Weights of a small mixture-of-experts language model, trained from scratch on English Wikipedia.
Size: 13 layers, width 192, vocabulary 8192, 50M parameters.
Below are experts of layer 5 (counted from 0) of a mixture-of-experts language model. Rows are named router (the router's row for the expert) and show model dimensions 0-191. Each number is 128 + 24 x the weight over its row's rms, rounded and kept within 0 to 255. Numbers have three digits each.
After each expert's rows: a language model's description of what the expert responds to. This comes from a sample of Wikipedia text that the model never trained on.

# expert 60
router:095119119153123138137116129119141198088109145086114110193152119145137131108163119145156116138127149119093113138118154127126081090148137118092114099129085129150130083150103109145137149097125137169133111150148098153179101118121134133098151178120102090126121111109134123120129112145107132120127169125103106118111102174136131127160124155135119099135088099095151138117132171141137143176123108121110105163144145114076140066127104096148094137116145127106123098140111099069113137118122091097147116145087128102138140138173141129158118143135164119119144128167137137152080118105111164096
What it handles: Plural-like endings

# expert 34
router:125144131130148158147148098123101142107120115119163126133179121123138180131139111105144112113094149160122138143124104119091089119142137156118134146123136109151125109166121117110098162106135183160145119142159105145174112151138135100111145135124132106149055075148174150158136156069136127111115123167123123108146103128139144139118108085142118108137113080112123142122129189114150205170175146142190114128156131107108107167079108106150128101141173134139115143143114096111106153119112141159120150137129143138135129160164145106129151147138132096143151118144138106140123142152147164106
What it handles: Word starts after punctuation

# expert 35
router:149128120156131135182165131109141136115145103116144146160120141170113169106133094126109101154128164111083132157136133126083125123156100110114090118127116105113139137155141118093136150117139153156124109147133105131138073140108119122118142172139122048091135125169142135186165155092146113149153114131117124141162119172132084126134104116083150167100133107088167121108157117159161155118132127127132177146137160112125139120076113128133087126125120122138093107136134092134132125103106115135110156134086133146076138146179132141115142157136131125155136109138122139160119155094078172096
What it handles: Nouns after determiners

# expert 41
router:137094155132138147132147119115136159134161090109086114145146124176130117146150110140131112133093136151107108150132116134091114103129133166146107144120149119106168117166114113118135131131128142148119077186116075158144108132120203140071159172148110086095103122166117155155175127140132111139157144128113126117094125161092122145132138131104136151127098120113180138123110138137175134118123116144146136146140130116107117085118117126130103167134133132147111122120114120123063142100150112112126156160084139143127162116125128135108131154154164106156154113148139092156082121168058156090
What it handles: Abstract and institutional nouns

# expert 40
router:085072132148153145101123131182129138117110064115126106143129152149148131092166113133165117140126134115066094155124122082099116087151120154126121161107087083120128128122131106085155159137126146154082123153164128138164116094127137130124136148131148134115128109180117134125150156113133138137122129132144114115112124127147104145123089102139110130082086096120125135112135153150144144124159111139125122211112102106102105100109066095127130123110108153156115121148103080148137131091137084132134139087103108138117142126162116093102153155140137155133135094169118156150108126137154148104
What it handles: Final nouns in titles

# expert 51
router:095116137175140154114160098135088117135118107143117075097109127176176155127168123100131138137147151134107106134120118110136148115147144141114112130121136096163140116132155132088104148115129140133130092132090107163191114126100125135120162142133125132128117089135119168152148134052122144136135129157152119142129110122070110113110131158155108112128143105112135129100137135116184151146103158119118168099137110097105104137108113107162123161145157161143097086142092087094085144116144125136136132155128147158107165192146144169168093132135131124173133090160130139136106136117142169141
What it handles: Mid-word continuation pieces

# expert 15
router:105147099121153117187138116159112150139151092103132097189134127152156145121148030143135096150091148102108093156128143124115083108148120141114127157083103121147111137146125108123152145130139124163110149126103092135139064169117125110150132151101157084127091094137138135121110182130142130172113149150132162098115111132126144101102102133164123114122119101131134150074161118111114139133136129102164143112123144107123163100107112103140096102143149153119084100156128116104083139120123129144132119126072094129122131139168126131150129170122146150133149112146116107176126141123144107120
What it handles: Commas

# expert 55
router:134098116151154140181157094117101157122157114073123094150118119147168137116170104115122105171119194130134071118108119092118107123132109152142083141108114128120134108148130145113128150113184133167119124146120113129158132158101146116113140125134135120126135117121126148121127167121165145145105142142165111110108130150105121081105122097121074130127111091120149163135162169140161149173161156161158132163132101129092145114122138097123077106145155124133082114153144120090079120116093121146140156155103092111111149178124128160107167121144175117151132099139108150137128132099134119114
What it handles: Articles

# expert 11
router:113103135108103185144127076135101135122118132114124131144118138164167149146123129103118115116134136112105121129091097102104110101124111150166101139124110137079142103150158104095105175102189205142139093142078109131147080111125120108129122124106131132124121105145120136133175147131167173136125120123115123104125121120093097141115121117151119132101154105119124154145159140112165188153139146180160145157165103106120114137155118113130109110117134137155112113116119111101105122113130134137130163153094094093108131161148149111119148146103171105188149096163137114126095172165134166140
What it handles: Possessives and word-starts

# expert 19
router:125091119156146174124166096157090139118115082134124117105149126173134136116127106114118102128101176095128129155101098102096074116152128143164118190133113111133140145141132115139112128140145151110166124140092097171147107150137115123131130120125162125122146115128135152159176124122096104162141113145116142139131119162118110083082106109135131163139102069111113151121165131142174195131117147171113133153111118124125130115086111131147099115114152122113100142112124133109086126112157123144118139158100146122124127200153119122090124135097151125145144107150122111168067154090150108100
What it handles: Numbers starting rows

# expert 45
router:078139120141147162121152111126146168138146082126103160133120104173142185089134104113118125142132150129104159146126119080080101117114116136107134120111129092171127117154134105087116130125126123152132108135111088133132075107100131123117142176135125116154149148147118150156122145122161133173133101132129080129126137128125081115074093154110113130118105148137142128123134139156161161138172125153123137140146094120100120110099093131134130104122107118134073118129129107139100114100125170132128159148119111149091145139148133165112166156157145091148167093129074148207099135131093150105
What it handles: Common concrete nouns

# expert 61
router:137146115137143183110140082163124124104140100114130108145117145108143123128141127142097123088117127109067127190128115151148114080157087106125126132122118126111148120138107090133100157148132175138134112142112137126140086123104114100141148126142138121131149122101152138113135155128158151170145114118179156105119122134082120076142082142119127142073124142170160179099150135151104149108119140139182143184141100123078151103109120115150109115114139127177131118149116101098093137083109113156162137158124117122110146164119118170124141140092124098150094132139121121135099172150172121109
What it handles: Word-continuation fragments

# expert 39
router:115092137135128149153168111139136136132121115120089152153129170162123139134155087097118094162141129166115129163098131096116103130162126116096131141117141114122146063155142116110119155147096210147129089154137083141178147098119151113113145171107121124096123137148134122160162186112147119142122130124106113113104110132082132103137136076093110097148139095122119147113163119121108149141180134149131140134155139104132160128116084102127148124134159114128100107120105107103091075093124113137133114152110127137074145130150182130107156161134149132134132100126126095139142163160128166118
What it handles: Latinate word stems

# expert 30
router:127129050135133134113134144092091115102132123108113138152162151121132159119118096141147112152118216110099112150126118128121083112130095137131106172114117110134131123119110130118108118143146125133102112126063139141146118108118163119109160129114143095113095116130187122118136147091150151127117186131149161147102139150125129148105080105140137095127100128132148128115116149124116155139150112138135151187178104132134210094161113120180094111101147113172114119141146101121119106144106147131121154107116118094111165122139129144104139139096138073136121099133111133159129105092126144148
What it handles: Name-final syllables

# expert 36
router:135113113118138143147097114129090145102118114124123127140099129158121188156151149135140130144079156104117113115113125101093082114111101143153131150078069111147136117131158087095096142154160151130112079149125135152106114150142141118082133126081100143102150148100151155164170162138114118157104143156161073096115142144137133128127147125105083124140099096144130147094150152178136117113143121150107163115146115110104125118098135096147135137110142095159128148113139116103124098102133161164164134098138108111105127116142122146112122163156180098178142120188102114144110139109098100133
What it handles: Sports league tables

# expert 8
router:095113121151131191119144117094129149085120082112101110167102154140148171117143097138102114141135110096078130169097138100083129123195108126166089118119111133105125092170128118134135152129143133136139130145140105112110124131128134142116137144143142089119145109181183139145160129113143111148133159124102154115123084132098134133145141132138111124094128082084156130130162143173120117114162155120136131139115098105077133122098131113166133134078149127112106143127131116083113087093114129144140115162100122137116160125130125116112113158170165094159142081195136145144120147122115142139
What it handles: Plural noun endings

# expert 27
router:075132104148144144122113105150102122060107107140115132155124181145140167140147145142191115134094161103135097148134180136153105106160124131178121141080125133062115108146125124088143145141150141115133137181109122148140128133085108140134157153093127122103116110173127162110153172110136134159113139138173144144110145123145127141126109093107094130102126106135133151101171168137162107164140111137128145133153094135110135113130120138132103135111137146147075099193150130114138116103120107164133164131108137110133174103134129144110151147159151110137151112122120129176103167132130153127
What it handles: South Asian name syllables

# expert 16
router:120098110105126157117126142141099112111123089149110112128155138170140152141154127163114130128127156142128107113098168110103150103142086141162128171121131132111144104178122116111139117125141115167122118152125099129169130131127151090129164108127130118121085159173163134121136163106148163143180143116176133114152122122127138046080138086114114139107123137129145148096128127145159127159141147115137152156141135110116144110140099109123108108096131150128107067143115132103103126109066131154170116115123131103116161142163138125146176178090134111160178114151113140132088123083103162158
What it handles: Vowel-letter pieces in words

# expert 57
router:154125105140130133155141078113077144131160100096143132141146114150193121136134110137151114148105138152073102125101112122087084116168132142148165148113098112130140136155124110123091147108140136148157127161102106168106129115120160091101138120147127149149093123121179127147121100094141143134129130184153150136111098141157126108046108133141115124150134071103126127117148161139145156127119152134133120118130130120104177071107081125147087132132159147152131128137160111120106147135130114158118155118126136094128112171173128110118144153114158069157127095146141131114107165134156128121
What it handles: Infobox field labels

# expert 46
router:080159124125115205149135121127126148119110131113123146118158128160121131116146113125176113148122124148125106197129141122126124121128136153109145178103124133125147147141135093133102176164123144134193076142147118142159128146096149118131163147100160152133104095128160150137145176113111128131136115107127108124137094153127139100104104115093080125156086102123140150124197205134147178164144118162130128142169120092131137125122107128146115088123128091172109132140125103112110146122132149134133195132101103120118153128151129143112124170113129142151142132123123106159129125139168137110
What it handles: Word-initial Latinate prefixes

# expert 18
router:133114148137160131134122078147149140071174099107146118111117118120129135093142118132101089137108157119091108141089158125122134109137088125126152119132098108097119058120145102151105147129156135145120122165116141113140115096111147105126138187087129119086078116130125116168154139115132123141147128140133143123138070140095111133105119118158118146133099114103130153103152137162124172161160098122162140130129099112119199082092109085141068128116143153125107090159142091075119116137118127176153142114115131147137151123163143134144147185124149125113120115129152114157146117130159134141
What it handles: Table cell separators

# expert 50
router:129093125138146147159165146152124133145165100086136168147111145110167179143145073114117119103117201100115151143137149117104137103154107122152140127099123142144170129152135145098090141120109154101156120116119123133159108134101097142122123114125095121125149122136132116126138149113169106164106141164125119096119099182131139096094089147146120112144096126123136126111157112155164190145132137141127141149191120094113154125101146105131103128126153108117104103144123149126093091122086080138143104133136091153059149145169117131136131169131171101119112107130163137133132107150114140167
What it handles: Ordinals and rankings

# expert 12
router:117159110143125133140135124129117182084087108091113091146144142177166117117113122138147115164127142080081119121118140119133101113113128129129106131112119122151126094143138088122147169138103161150106100107111105156165048096095137127135115134144147082111133097115141116079142159103163107117124166157144129106116133136172108082076081146141118129131105135115157133127149140122105145138123136221112136171132090107123124112095115096172101105110170106169108146119109116119122127117113104167133136119133123127110122125152142162109137141155120102126160131130075130119115120130133145106
What it handles: Mid-word fragments, titles

# expert 1
router:129123123158155152140150125155093176135129090135104120154118116165152159128124118122135119135116143140115115136130104099105081125156141138142108164123111103108136151126145117127135130156137128113177129149133126200144114137115130132137148136144124085085138109154117147149187171136159110170110129122147118130114109153109111091115146130148101109112104114119125141116138180134169141117117173127124172155140137094093119128128142089194088146098200094140132116137126110129089146073090124128128106151112105088128161181130151119132149155116133137117141091169142131163083170139086130121
What it handles: Small numbers in data

# expert 23
router:124129132147132174151182088114134185125157119123140131144128090138134134097155105110121112155136186135093139164103125127094085123145123128135133144127094101138145117137135048138128143139145122141131104123097130182117148133109133133146111102114147104127120123094141130108157134111146124118106114124106113115126118142125109136085143109125149128121129070062094142126181137142143166123152106151154114194168134114099182135113114117114110090135143112096092085147111091115119116147133113143118178108106119136094162182161152119106136146090142117157102109168161118136124111097115136128
What it handles: Heading markers and labels

# expert 48
router:125125119142128156161127121136126130126134086113114085179100109174141138145146093134163112180109126095089098154112141119122106087158082156121160147064115120098149127143117107122125150103128140153124097133106072157127114151101167126117120157095133107114125115134115192126126175128140118166156172130165146114102126142118114142125063096139107110133119129107137152089138105124120130141119107143147133125168107117134164106111106120146089101112157100128134124161116097056094145090101111119167116136141080106096148118136146112136132152129172127151158097128140127155106117117133114142
What it handles: Commas

# expert 3
router:115109090155158159140157138145097165114165063113108130140091123130172174139116118158130112132108166149150120158123124118153101124126120140194134109078126112113167130123125101083145157093157157160127121171127120127140138116124156131148156113113083106106122146107193165150095139133145092131123140102147186138131107146127108121112132144106096143126111122132149124127154144186160115144114117134108165158160147127100140095169121111160098099123138123143112110092145102120163136145101112123116137138084117145143175128142132138170157169118152139146126093142116147162129086113124142101
What it handles: Foreign place-name pieces

# expert 53
router:153101109109185133133147125089115136091126113096129106132118095109153129166176103117138133108096165106096123144133118136083071111165119153123066122122110112113139127127105097105137160131124118133106093119094133131125136118126138172120133138140141076062116103135142157124140129104117105127112160141119130146150106140141113112135120109102108130110127114111153136110123152145122151140098126133101160140106112068111187126159099118125119108125184135149113137095115101128082148086127162132169141113122143120119115134153130147158172130120163100165176095157170154151073134131143116072
What it handles: Prepositions after verbs

# expert 21
router:139111116140160161161183080118068120138155088127127119129147115138150142117153078101161095103119139146104132129088100144104119108161104135134120113101071113123134122145130070122079144105145178106153107138091086142135152107091137085116141130129147128142104113106139110146142129098109132130117118159125131114119083141115125118105123141135138155127119073137153130102217139135149163136128121190125154124146132117130143118106113147140093116141120135125120128148119108104127117119117113144127146110102147095112153183155152145127151148104125078132136092122124123153122187067128153128
What it handles: Table row separators